From a checkpoint of a small mixture-of-experts model trained on Wikipedia: vocabulary 2048, a shared expert of 64 neurons.
Below are experts of layer 5 (counted from 0) of a mixture-of-experts language model. Rows are named gate (a neuron's input weights, with its number), up (a neuron's input weights, with its number), down (a neuron's output weights, with its number) and show model dimensions 0-127. Each number is 128 + 32 x the weight over its row's rms, rounded and kept within 0 to 255. Numbers have three digits each.
Before each expert's rows: "gets" lists some tokens that make up at least twice as much of what it gets as of all text; "raises" lists some tokens whose logits its average output raises strongly, later layers aside. This comes from a sample of Wikipedia text that the model never trained on. Tokens count by the router's weight.

# expert 4
gets: "o", "lo", "ro", "go", "ho", "co"
raises: "gra", "log", "rect"
gate25:061134190113130163120119138164179092085101074147152087149120126141142168118156137113094123085114098196112167151143164180104070161056141114078111143177189131055146092109160205148143134112114078110149096122129092188174110102131140092168139102082136141121095106111126102106096133126115161163144137103136137163149130127143136134118162141126114124059079080172192104172074107122113084121137
up25:145222169132123173147129130062149137112125131099129101148127103109138107158115126093117123099159101159190126150144115142087193154141095106201150136149193127103182103113127136161179117089114109132175154176121110156087107120113137096061142087083120145117125123139161111092108139165116163160084117114156103165108156085154151185199141181100113221134109160114100078092111138092113076102166
down25:109154163140099136065188062075118116121128087113111088128087113135098134100170160124122189063167158150096135140110165149134147180182046206129078108107107168168180085108180173094108126127138126115137129121138165131088146080130118106105140059144199101159127134114127097109107120097194144095157072126123133137142148150122159093158136142163113127155156145128188155127125153129080185143153
gate26:107141134124146145110147143142102155123155151131181071166159165107158173127131129125123151110126145089159110140077145099168100125135140153167137141079114131141071151178102090020124179135123138121116120165105136110174148182098165101141084143144210147067168148072154157155134134101115178153104153141086146108142096162075135158154186165079166140129126141085194115184044106128145111149157
up26:094086137118098045128119075115096167149127108144181157108135123091192101111126150154097165128177091108056102126066163126093069139217109167148130162132160113137125134139094177081116157087149137113120143141147118135115098102156096155145087100126158066062177118137081162159170099162169121162087088095121153121160157171133114127091174122185136103146098160138096163095129147185115118108152
down26:135142122154135102118199113135158130178152136145075117052145118137131096156104168158112159106132148122125052153136159174138197147110167149088126099150188151102115081070066121131161170093126130145137106055072141197147134081118150134145158151147129122117197117114108109148173150117163175115144167145173112147139169072077103185108117111139160133135125165173081168109105163195151140113137
gate27:094140074130133176137130166111115145056092070122131097126139105123171115139098129159147133143113181118174185072197156120097080160143072095144188119093090150134165116136176114102061096101106147179119129163069145106145133154153077087119150140190147138159186079120135145118145177141127182155158157148097207141148133133149115165142139125123113089133167137124125061199132150130131134133180
up27:062107147090157137137133116097116173120133118119167122126139082103080095051170117184151175149126164164129126133091075153155107149136156086133100167139123141126113144111147173075121143108160150077119134094197093102139158113136117094134102156170099137115167180106118136102199157170122129104151120150097113157137185112109082124064192085112131088131161147150213128107187156051178142113147
down27:104128140187115102157085093111228098132153096087153084082114135118088088145101124089150107111137115100067092120127156152120119158137105196075024140097161104110132076177105091131132135125114111126095128125109158065084099146089169132138118090107100122138145177072133141130185124100071133156086144129143073112086125137088142121106107179075085129123102123114100139116105103066164156112098
gate28:143148130151158133029171155121130152162151105110148055173088119094152143110116166094049195148154168084156111142195141123133092120158124143089098179167059120136152144077094111183127135151155158136114133102071114113109093115137115117092123135154143132209119115182105126124119070140084159130113116149158148143128187116122156199140167138182168163114116107093177130147134157116080123139131
up28:158160110167128146115122127110065143159100109140124157137057133118141130108154074116077067131124120139092153061128125116082119092070071129150144126140115097154137172140075141119181125109129154119100154118191139157080170145126055153093076125112104125162099244166147110126165152108178129171148137162173091100074106148135071117111101156115078146119157161163154130148064117163130110158125
down28:089104057144137171096136119142175120101176128109087102140173135160121142128113135102109169171148148108112016088138137126160133125166130147151136139071117087133131115104125109115106130185117132139107155116081165130084106125205157141142119092161096119135087116141123135191072168075140090119127079120092129167153145085120083101135076095204127088161176042089132179116141139150096159160114
gate29:090174069134078153145088112116145134070133119084116110115118117147091108171145100148098108153101091153185137111111151177080217145116181158170154168171149159110173171149153174098176099111124149152138164075100147125065152151065145105125129155088140127138153088093104131138138170116150166083223149159122082127177144093191136174148152109144136131120142140158125093097152158120142081162131
up29:112112112188049164178104093115140101153160148080144065155085138123224096112126133080117100084090129154111107080141125126084143101108162170138112144166176082139062133150129057147140094100139107109165161128084119126161119060142091154081130105140100164119204135164152112173084153154125161121144143099152153118125141102184135145119189171157136090126105130131092128154189130111142125126090
down29:112096144112096123055173061081119085138071121125144133097108116081130184167152112163144144167141130157166132096088113159103166149122156142169114131172131136140097139095140148221082119149086144132157168148108128124177140077161113107111163137154147141156101091104102139106159134143124076084108150135147227095114143139162128128102120195160072104102174133121075139138095141050107199150123
gate30:093094147091129128098085132181145101093117124176156149057107105094142131148133134130124133118075217133108198123117109098144126093106150142171120134145138188174108071083128173108106178091168152153089148169193106157129107193143108152100091103089101079088145146161108162095136106176110144127188115162108112139160169072079134162089142141141102116170146120125126118120151116032097134153125
up30:134117183060120095121123078090172154093147147117116132186115116115141100135105068104128122112113107136147100088170103098127124153096145203115086219154062115159122125131141129106041092167130080132126132123144110149144114157064157139142109133179116100121076088163139130109166124121161127102162066150157102129070102108104157187164133069193119134079102160126130104123173149090103096131183
down30:143095103138076100164121194135101148141115155138128125099128097055141154186190137145095088151135135148146078125105113142102175055116140132139156102087128100169103134130155136187152063109155214114114096129152097123117162118113109072168097128169107088175148114125143134143154148112145127016085070118165106124171134090143128142110118137127132117091111159099146115113098086179152058091173
gate31:078124143144130122069097120128163074166144142161128082147136111093207145093106163118118155155177097096121148130080099169132168077090164155127179059076127125090135117059151118069144063131115156154122160123123112131099177093137153097091120127115151152169095128108136127146119103144118075112101137084107113148138176131097136156084113165116126129032191090090051119125081174101138122131145
up31:118069078177060126079106102113183121082137115058151155089162146128144119119201053147097159123178136100152158094136134111161146122068179137115125155113124133090145093142101162142170067148175090159127063132139098129139174136149178122145109140092106184105196087131135164137140106094174127115175110139098126085132103150138108155100137070142102093149142106139155115140095156133178168113070
down31:066133103133168056131124002175129131128111098108150166161085112113082126120169122118098162088103152114147092141133089155154098094082148100189160125185140138143151064093043190154122177161097117100131136073137154134138143161122083173103151141156103137108106137119118164093141120103127190094133111078125061114134090123115080087138101140112129131149125146184123149131152138155167108119129
gate32:100110183196126184184144146085064156086167100116090139048108171066145143130144131131116120117076181146150179116146146099135116153070096107173161131148129177144102156147125101174111161106124085156155163149133106091158198153146138181096127131188132082127148084082177121136114072139107103135161134129092112102198077118106135157167110124121107098110132149137186135149168154140152160108163
up32:108095113107168077083100107169175127104181224113108173129128116121137212083154126154124155107093059143096169139106117081155112145114132119105135126094130124102136115095172158175121091069134078101062125122139180066136149102167147070090102112099147100072120121110125176125160083125130106179134113101169175116135153136145157150108101143143098177107051126149135132086101104160112137115173
down32:063122154131163122084120094103142157114115120115133139137177169071099099109111115059146126092152159134132161155139093175146087115125170174147160193119113134090126068178107191153150159158121119113149155166114091114135139192118112129058131169153123145085179118091151145135156160164047108089074134076136132119114133146163110142149179204122108125146168161106153151090091160123159181142067

# expert 24
gets: "s", "duc", "fer", "pe", "te", "p"
raises: "ed", "er", "ator"
gate25:135133073132110144114105166115182108162149170144181133120082094097106119169146148125095107118132128120108136107119114144190082113188135155062125128131122115135101171139127137156120164087129125078165152174147138109176149100152102101145125242157120078124113212081110111163051193092103046078142147157133129109115165131144123092133154085102115128146129064079141179141115121117116151105092
up25:128155182141146160134155175140158151134118127205153136133123131158112105128144160124131155170135173095218102097186142115114161183099176143139149125095102133144165133131082116125146126147118196121102186105074066142174091122097143137170145136080075157113108182125131149123117129129127162152146127110138034197120153158080128198098147100148118196122108122104091140113076091083157151174125
down25:140071114147139090163107140144174156094126124189092112149105138173137102105142145127109176165166179090084112154140133108151138060155155179109150188106113123119112084134062138120177148148091060142106179095128123161146144140143101115113212140103179133073088161141111188132107130128096124154099173067143075078123123154117144171141104076196110110098123162122153146147171104170088153174146
gate26:101112166151145158161113122150148142119164080168157058077085132135136118116068123160124088171055139119174127139107131106147184186109148144095131150145143109132051132111132192174153143128152146156098102150146147107159151092130216146055101146174087147125195150118108110125124154100141126125079134145147103149113114044159102145140165109102079086123170158152136121157111095056131107079152
up26:162155121059056121156118126075114195112115110105122156144155118092047133166121154112131175107150099124189155119185107087207102142133101154115066134113106139137151118151126174102135115103111198154097095080114137131165123150042146107167073115127143165157108096120147188111104074080158178090161140143154122157113133097074133126113124185107144087129132130117180097122124151160110149167115
down26:090109122121216126098169099166156088162113150098097098126126090107151121090118112150089157157102133118125154083056094124107125105160085117202143165122136146149084154128079106140105149043146136154114078150077054103109138086103153149130124106120097092088158154111116121116131178132120180148059068161142131153128085094091138139159116074136102163143116185182064130143114093123135110183139
gate27:117100146141098117145132148114180164144143146127131181123161134105166167069124130172097175068152184132176154146112149120145170111170132078206145134133144143124139112089096162108070081114143155141172128145137029106119145137111114129120163120127126114142152146140150174147069230178105114168133136135123109125117140089130135070139055125115121153089155132155079166106124110223162146175131
up27:127143136129161047120205116088104135154168129076150117087104158093117091130149142101105095098155131101115123112141053101109130114111121111096155152088110154182123085105115096120122091136152188132145183077116121123126098128059087116145120142141118130075131066147138143096049107159113067158190165124075233158129080141108139129135173144110127134150125081163149156155121160105153186139126
down27:168142119154112166132124125147117144154131167139172123155185093151121141038093088156125123117137154147077139128104073120087163116072082102169145142144140178142141158134127102132170167166099146076101124142167147125155144142137158090148163157106142149119182129162115162170112089184167103136118081098176176162188128089170098169063099172133129143186104133163179100151178155127169156046147
gate28:080102172124166169126113143159142162095127162128160137154049123165080125115142146162064141133102138077121099146159142082119053130090129150130123154138077167140096121121109130083183122104106178198082129141091089128205157148089140158103105105069095136175155085124126105079127180179123128146097113072167132103138085135159149161109137079092108110167142091117097157074109133142090121129065
up28:129089124106127088169194154188150137126089145178140132139130120097107137171110096186088066097093136090175161107065076135124105134156113113130135135153144145122102138081155087124135133168101143143140133130137127134152166129189119168117158071097165062120164137123168109130164095098101169125147135126066108095138155127142087093055108138165102105085083155069118093159209119179124099166200
down28:140091063084078090106108053092065108130100111124113061103125075152179071115072096153104186122104138135113129146158111112166136101106058124162113137121173147133123170136130134077149182136076108155117101128091098222049139133083120105144106171115165133120115139100086117103129104139115141145145075144143140166065085073123141135141128147141161085142131123139154092119099145118188108096136
gate29:179142072183147099035189092103216156171157167131149132142149144181148181131100143075135150080132089078135115136139111109157145106138174089139131188149081122163075121153170167139076150134087103136117107116130106080154136134183071153098086127146126121159094122097143163134165138121150136145076154081146117144119105108096121126129120139117087093097143103182184141102085135071132176109133
up29:113108194101124130146076130141137138053078088131133143078090124189168130119082165151091123149125165180131105133118145161140163125171138173134136140179094159048104122168167130098115131118165111189145100109087187103120199151196156156157102100090107124111145132167091143125151150132118139059190133129155096120091164150155119128194132051122102132128151093117103149157146125076104084140108
down29:163186145163165127215103135182131090148142101145113105130131149106074103170113155089118107075115146142151135147164055169057147137143105145119108180105109073129094118146159147167136099132139083118176144121143102119162114110145107122152096118188172128119144080139161096106100100082147088101154095096055142126102100115144157100164081126137151158180137112054137071089152098170129118049151
gate30:144118162137093104132119100100138144136177170116138177097157145086105088120099133166179134163127150155117129135109140165141202176154144129166115090124198145100180100167138150106109103127135158168164058079113174136103097134056130165145157132135115102164109177088126127116150210183134081171092135069148106104141098134111178116077171102142116051116099104114172172149155141096104144157073
up30:113083114069149096147207064172120137169170127122126085151156142161146142194147041136117142123112163091094095145124099154101113139052098107160164150114110131189119115124160118090181159106098155119116109131100166086169114069093114024143120140122125114137133183084118124107120136096142136144135165081126125132121149174153101194114102153125122127144109112215160088152098157104134161135121
down30:107171087084101126146118159147118160183095106144111118106154165081145110107168110090167076190157121152100115129181148146131134120181132125048096143128105134137128105120169102140120084134141109124171087082059117125093051135177100165178091084126157153213138143125152149124131120104123147133162150114178109120167114183125198135114125098148153046130158131139044085146150097097122144134105
gate31:184154107084117115146134152089145103076133156152127178112133130098168177145116099081103077105128137104168115115158170190108119115145198100075116179120136127100064088123129162114162093135172117069092036163122119154158148147132148111128111119145150128100147152169175110133100166108114177109223141164096105129082097087123156105142094125157142083172120099155138140205168132106122117122188
up31:113173156172169148092131122101175164133102119129131137123146163121162159125139115086104130072193096154142162102156173108155070091137095111112161145117156081143171165101151120127145118096057187146138120168120140104092135180105089195151122081113158159139111131130178137078149108170120137119149102087090091113108195184126112168114096194126112189157062159143158103196093112129150064132128
down31:091140084148125128100155179120146163129053166046181121173129174106152130109080121114151049139166110102164131070129186119169130172081162132121109151108156122124152134124191137121117161119166154120152115095162139133157144129138078138121119134127204100189121181092089095109105125120143131130144062145185140097097162177080154151086157116127164208105119167160138128133079106125147116104090
gate32:152143148160173183123140131141159104104123109109143125085102128130164109171076148106086192116198110124121162209113060148169127137091163137118133136120097143142155112169101164133084160129158130146169131080127089092135134138090146159087037099131193104115133178103162129082232149148072109099131119118159097048108120079131165093113113119108142126126122116082116133172160145143120099153098
up32:144168099128141138128048086159087183110111106147207108102059134168160120091165159117121112120113118104132160146146163128165151159120129098162118096091107142135103198162196098161140127167140104099146192099138142154057134094115141127157135123164079107050145102109124106129093117127074064118160108131096187099099145134133175152114108170116149159093172128085202145173145110165135099142148
down32:099168132151157172156090110108123129101096142175123144118125092172150123177162141139123074133097103075116146117150095116118137115163125056076089156158147126073058175077189148133074173131118108098150149153157077100164086080155116072083144100100100152157104158155124166132086173129101093127109167111175113179133064128101112082122145154104101098179117130157106068096147153075111113120180

# expert 3
gets: "ic", "ter", "ad", "p", "mp", "tic"
raises: "é", "á", "er"
gate25:167184110153136152146119108153121144137129074175083151133114130073145126145092160145104106125139081206092105091200151161153139155081183095102117141170120096164106183103070117129119093104171151145136139145151140130157096160128136158162125144085076188114118077164128089098058136131153108155113129100127057151168109094205147110121142060095152123085101164115122082100140158102129143077173
up25:152081157144158182093116138105081144161105127144130029138097138111119092032133123088110150121145140125119108144090201085110117165153170133122123111138140142156134119146100154113137176080150135086137138118111095134164166102158131092088134115193206148169123157189140112102114118133122148126132127136114063138087066103077084191111085163134138186101097132138118096099090084059133108121089
down25:141142171154203096111106173132132147134141109117120127114159173076187195110111133057089134146135112081136130148100172191126132070132125162131119169034113093124108082087144078167129138163161110118128136134147132163186149145101128116124099087120198146186173175053138131129171104173128123096118126174183183116138156139081121141155085122091121137097119112129142193110099109103129159147114
gate26:106174141082131059083103140142107171126124133121128093086102155099086188113163123161110161181130085118117141114112082138071099128170130142097103113051226049116144128120078160150104154107109171135170119093134153142103133158145175109114152140122089133127110080143116134137085124189119153116130083097145142132135098170114117152089161144097050163179182114145161188147133176107089154094135
up26:120127145160128152099112079086143093137070149136161099078180123139153129093147125119112141125109164137141123075121115135159083110148148094062069136125101152121105088173097185041146107122099122120156101133050192128150129097115094124170124133082110123138118084141119105144103064040101189121123099121153150091053180100135084075139127133166120154068148113132110062118131140105115100170136
down26:077111089136140163119156055167120115102134126064101165131131176119116104158109077162102097096225123131144164143109025132110088155106145117199141129141133096161186119159178088146141151137104144080167163102097107077093115133124136103131139117183030177122115109150076148119126114104105135148104122137115117111167112150134110166102076121125098166087132163100115122154155100140134168085174
gate27:091102075133084145128156101141083087170134116136085095102086109126076200145093133099109136103092141087106145127179115095076173172074179172089124072178138196104164058145139139109144098158169129154106157130101187146166108094182138117090111129075090114145100089169171105144118136155162105092145107114122068117147124101119089157102112097143140148094172151137157137104047110128145156144142
up27:111135105143123099122095123136106121109163096114106167149118103162093135130121068117101204080159140169194050126137088146165104169191133132171138085103102095110087141171086125119122195119132175081177187106110139119088133137130164103125144116154133121132099084181120101142086144124143080106203165039129154154114126073104199126165131186088108184152152101159130128131134106118115127100110
down27:131190149156145119083092163134120152116133071094111133115078110116136119140118114082119121082141111165084172096137164068136181114116109122188130107054199168129141149126168138116155145154076127157194120118123142128083091067137127132120127144114076179087112116134136150183080160111154105084142100192098148098105124089175057144102124156042136120152111099136114124068099108121088138129189
gate28:151147119108148150146113136128169167117170115100096192144071098121138126119135070142156095085123124199168134075145159138128115113155129121113149131090120178180160134168091112140148085114064092092108157106166101148101196144113037164200147179168107137090201109146152098167157087121121142127177171203082121113139110140102178102166097097175126106110122150140122115169116159135093121118110
up28:155119162129158177134128129143104179131174106079167053097201088130151149145113067131137132147130152157138092175110176160076126105120160122125141071080148108065059130145140138117129089137147118148094077175120166138123153103146102135153148109126085123116064131117126143214118133148107081137167086084128121094152127121094121110083145149149133143114127080167179056112151122169156197156063
down28:132124147118127111125155128143114148153203094133143154084112128145139144160139147101098106132117146170137187147114199204175108156092152076064166096102180129113098155166120114172133106152098118155091086107104091100131113088145120219081118161160091061124118125097162143116151145124105176133161157184111119127162150098097162158138125134129159104095102142129032150079074154178148074118092
gate29:163117167125111108131134111144069088115133144134158138098112138177151120142148139115090131129149065138102157148089142111097120120121111089067124062132132089194199134144087058120120146104109118166143110144092170134141079160123041131090135151102160147089096144158104156149074088138086119083144151153122103109161196197130096079151146171119111074119088087168096170148112083120137165053106
up29:121103200105108133084128145144096145182037210095095156163119115130111153132145091142112171060205112160151153149145098108138138077066184093109127129137135128156105083151176075116092150093102121137171126108159139167100139109184096132134131154135073138185139141133077138121192169178086099130125116157091132136143093137117128149096126126100148093118196149094132115119145174126158118163075
down29:094110085088162120174138124133083134101156174094145088208149091078060160151194176177090101140132167118173166124067102147130097107165120146161116150125099166106123078177167145083127087114107108076121104165135154097076105116061100145164128127141130122083158157141134114069114127130109102103138130127127157070106179091172096131107158144154084147101119151100169162162152089157139173076111
gate30:123111129158092132137110159147107051138137099078165144097205098131136149118144103141141151083085072135169110156156153223144115101114103056131094049115136116135144158069064111109119164133154108141171130089127094127136092103129092113144115111167193089088146051123168149141124093137144133086131160124127110112115114067096123134171105102101143134157143107167140163196097177078114154094143
up30:150177109078089152093118130083116124086152135076137129109115116145139099102159097107105143160154124148113139132113191144161148207120120087121147128084105135062163070162134155116174112135103141122110142096097100095075128094121120032124106142165149131135198203178196111161095102174153132103144153127140171130074137124151127098063140145103186154148149183132145156129134177110091134125060
down30:127153066139102091177153080144094125167096183101150131108092158099170125092171112139131117116099091198146142167118205147179121126129150141155139087155072123148174114175079166075123105188098150114090118108120185097164143122096123099151115100137108097121120135149056115158118111115116120136119132111078196095194133087155181104169110195131153103123141082108182145177131130126159159144082
gate31:101131147137146079148137125131121128107135108087165099138114134147176129180170118110160190128172096113184150134132142106112076146131123157106133155076100146189099075159149127151159154139114112068092160138109144141087173135184185062146168158142127159101120153143171106185191116172118107141127118075081097125074131152112172136082132072108101193099088159133181099165082121105106089127206
up31:181121203131195080095079107125130095158108089082147117169091188068102122088100093118111150145161092109144121159108082142137141102168163128193138137147182123121097078169130119133181132183114132121134109117108162142158128142111125126195130075121163179022154135144106156137121158172133090104133166158129187185099085113131160079179144157125138103135110127134091133154163135095149165131133
down31:141184139079106166129139181080113125136094149076142136071100114084164131163214171131118102158119141096133098158113112121164090111132098122087160130167097110135146164084122101110104126119150073210094163137086129104127109127231117171131129101126127069128151116171120118120161129121162153184128092126133142130135158138148162204130072101097115150131133116156037091143142057095162127149133
gate32:117160104130126173115203150119113153127158170070139111140106103142150127056111076077153094179183112070147129175100084187112192102124123112141125072153086172139153154072138101142136124120122148136169112178117183163127109138186135153161068142109098142200134121167145136173140095187156155113075146157111147111097126099174133105112117112085143171147149155124163167105126153049142109131105
up32:044141095108131128112148100045093138199145117138192148113142129077159167162096168186111167104073180120150148119047101142139162118149072123093109074135108166134102176139115119162112117079137158125131102113141077105120159168173139091149081127160131132128107099123149076125122091096189146189100146055152117076116098125129154139142122117118105107115129110179104128095114137157053128149126
down32:159164149109101114177150104163152111119142147138088121158127122079105173129139122143142149146159089185134172149125184153148115085193109178136164153134138159104128102133136170060138151212136104111077120156175148167096077142105077075177089174081163087159104130093153141079129148133131183157170110125069131066111148125156159125095098127145187114147134094137174078173168154099152147112173

# expert 19
gets: "la", "ar", "a", " La", "va", " la"
raises: "udi", "rate", "ric"
gate25:154073173169141118072151094102104182131133158162139040164153124178131137084144129145235152139144106143144124107083138141078091116140113160181049135152134068135132107134114127095161223081120181158198167135114166098121115154119138132093123206089181115122114180158171123127119121143131145171130167149106123164129147110116122137148162120111132111147125177106092101137097154129118116138124
up25:087165187154118121067143104154146138136137147183140134146156104088089142155119128144172114119142112074178164146073105188045097060157089083137148122094115154105218110079129121122130163110168051086107165130105147119103091141103102160109165118081116067120136173142100146096137107135095123102159123112161179163164148200129133110112111112142152078160066087123134141124117148082139112114140
down25:144158182058083129142113126118143145112160134154136138146134180163102093089085131061108149137083149155140161178125131135184054132137112137164128066113173091114101179162108150149145114175176093127118105114174121169096146122197098131100170103107079092167066149158116102133134134128144193101142111125080151153134100128107178161093160171180143089150095099156133111068135121124151052145170
gate26:080118118113084153119164154107183117155152152085190124169193114134164112181066118130104131134186116138119112111119105113132146158156088090127083090085112125144106148109155071062159132126138083143131069166118069123100095130132142073148122194078168044139190116153148141101063141093172149139101127110094075142125136169166102156169144148154151163096082139136137096092134071141118144113110
up26:117089127192090089077161145170093124127189156156111147124129128108114180080125126111157094154129108098100104118131125089142144140136140090144114127134129166110126145134109105152084172095131108112131123154174173190116157103193140151138110113143127130214111104147131153160143095105149174192098117103074202099122180000110169114154137122144080179158095075161110146147122093112119124112174
down26:100112120134136135161082144133079102160188128178137127165108192062086137129140115185100121127096098125150135163101123150137080124202201044152126148063120102174126140096190120108136124134133136127151112140116124112124076119168132183118035154073131070179116109121153142085101126114122138136161133096093124118147110178103132108119117099162114149130100125127072096125164070063153066128115
gate27:164178136170130092160107137171157116123097169071134194128096167159140149144140167120173122119142127058129156114156165125146161136152109170112143167116136126140084093101106076091082057171158194108116144091082150125138151167116157138129147163131182126125137124144117052165094162088139102077206166188122132148166092152172093084101141094108145112106152124125161159075129088155152092180126
up27:181122103090114168144127158083160100174151148111153111166163150152066078151156102136129117075104087105160087126212143154147199191113137114152108141173169099122118128128118144115127152104086119084155098144109131129101099129113126130092145191103116074163140139163121126111132124195131085121072186093128129169107140125106141176206164168144117167102191123180179096169118149168146136111187
down27:124066131170178041149105127163142165118179144135181100093172133074117136135169112090143108138156121103140119111142113136170116056117197110153194104138122111137167095128140143070171155161093110147120105124154165162083160166212129150158142154121138166190085144093082097189109124130087120140161172125071104131122070102133184112116141116160179160123113102152106144132125139114141079146169
gate28:146117087158051066103115140143146076167103160116123184154129128118108140144173168122138101183156102122122155140080174160141127139177158147060121086126088153149148097181056146129158161155107156151128126160129093149141109185136134138148134135073157197125175106141111104099142203057104160123138151222110105111094157136128111108105128112093190140078137143140172169109122164117164126142163
up28:134091113152132181105154166083118166196106101102086107115162098148108086135164068112117109156120128118144120153092140119138125126174135120194078124171081151131114131149149145123118092135200121118132077109087060165120102132079101089088135137112140109078133113147108124109074135111179123135173139088114179138090132090089071122086133108204097117187112156084089110130122081176155123066207
down28:124126148124064149132208076141189140085148111154057144137097116129129120107122152168117098114158156088130197124165113167150114103131164138082174059114142081124166120108183145109206078089132126128109118112156177164092207119088104119111186166138095126152109076144086097098100158156112136126110089141127108129176212121138092160152148094128138128097140131108145112188145117148158151118172
gate29:203132097068124128094117149093066088147143137052122119120132093133133105117089086138140168117139097140182121182129162154108089118142171123177155138082083113147129191154139143127134099128138143139105083144138136122128045089115165144126166165106116095135134109098121096100133128155077128152119101189235086130133141093183110087139165081209134169152178065110118149146136143101113111125108
up29:115120122145119142115107090119127140127133114103217061172099138200127130113114150096122138165102116088170106089170108078136099150091152065138112086129128134118110140190135079155157133119171117175136129115101152146076132170136096137125130111118107026205142068156189103082115171165166154138184166106154165125140100120082155152126171109062111158103150121105171153089101112141118093138164
down29:160063174167080161157157134130083124161050114151138078114141149110098138122124112081123107155120151105108093128131121116121087096023122111117078102151153144117153085145143151156121136147117132103079193109171165094131116099140099135031135106184125127129147160097154104158189143143207180165170097099112152158098183124148163100132148132132114152135134146146170122078154127092141160135196
gate30:112094141071115077178145148092146193148129105111120097167124139088121140095108115131150153102107134080155093063092166107126140050140122134116136075137115139120172116107142138131120214147106156112173132091055163079174167131154079109119083100141118144115177089147155171120131132136126072091191189128130178148122099133200191197127125125081127071104115121117135108149113090127092134124158
up30:134122148115126150151138074164115148118151133161162110170113152081100092114142147117121101156110098115165170158139092100111074152134090125158081122142142113119150076161069157119165141167133115123141129239129084155113128095122111088095150168065092068117149145105112160155079108111137169041111100125112141145149182135173083174169189108112166200144169097081138103136105079089108085113135
down30:183101157159099120172130168111097097140130155135129067081066029086101113157119106147093075134128128115087138168147129128069117068167060180087103154181087101086122108089171069131167146136144103172137094147122076124126156133138128134107113156139118077154140089116102093201123122131142171168142135131100126171172167121186123117150102143187125139112100069158128146119144148117124171144163
gate31:127141092133149185089074127098092146175107158077102152166102156161145138092178153111128221156073106122127178159134048139155167115112120070136179089119127139114133094211118142129160145166088125160120113114098105191152135106122124124157072180138137138102222114077140092094109160123097093135112096116124178105148129070177125075149118124136170101142112078161117117142129122106132140114143
up31:142102173062194154172146125154133143137102163090134175125171120162172157142124154123136133154122157170087109174121143099207104107073161131116126095148132122135081109162124151155173066145094103129139093109154078109118124127151156108126079160137109086106071108128137133108106110141076098231110109086117130109064185072175103098129102114147121170139179136074133211089144128136124142110100
down31:136160159115122155106141150130129143177115130109158100075015046101099141141166204112168163142104157097088112177171133147122153124120155115069109104115166159060183096087142121123085127154159163121098092143159152131174176150103146146131145174158200091093120145163145113184160124116141153172118128109150186101165102122124152077096116146122180094168166119154163119133123154098149132108101
gate32:152163111139110137101173163185105128136169110113082060232145121114052140146109106146153148112119145122097151083141088141101154120074162146098077135168151174068187129121158163133203150080083124130164125127149119145157152154101128099122123162126153117150105108102128135150139119150135093114127113096107155124091157142166119151105135248174075172119192140172118097121101143121161134089115
up32:165119099087129153136163131173093157121109136139121158147131103138089208057162193191125168110107158117108110064105150135125130070084116155083089120140125138154081148056129159145092136132117184140123097177098115151141101115128125164138128092104122085140143124134133118111178136168105144148073114099081155165111126092127108078117107160152110169222155175121075158067147123214141110144139
down32:102115230152150112135086120123088107105082132121121141163132107061167107099175102109125090112120124162092154110081062101121154127079214149139147121183101147175120084160168131127158120099118141147065105111154142114112163122113128090126150139101113185127154121154100155098127144110114055087110050176053117079068121103140143143089133120143078138102108137129067142132112114153115097071133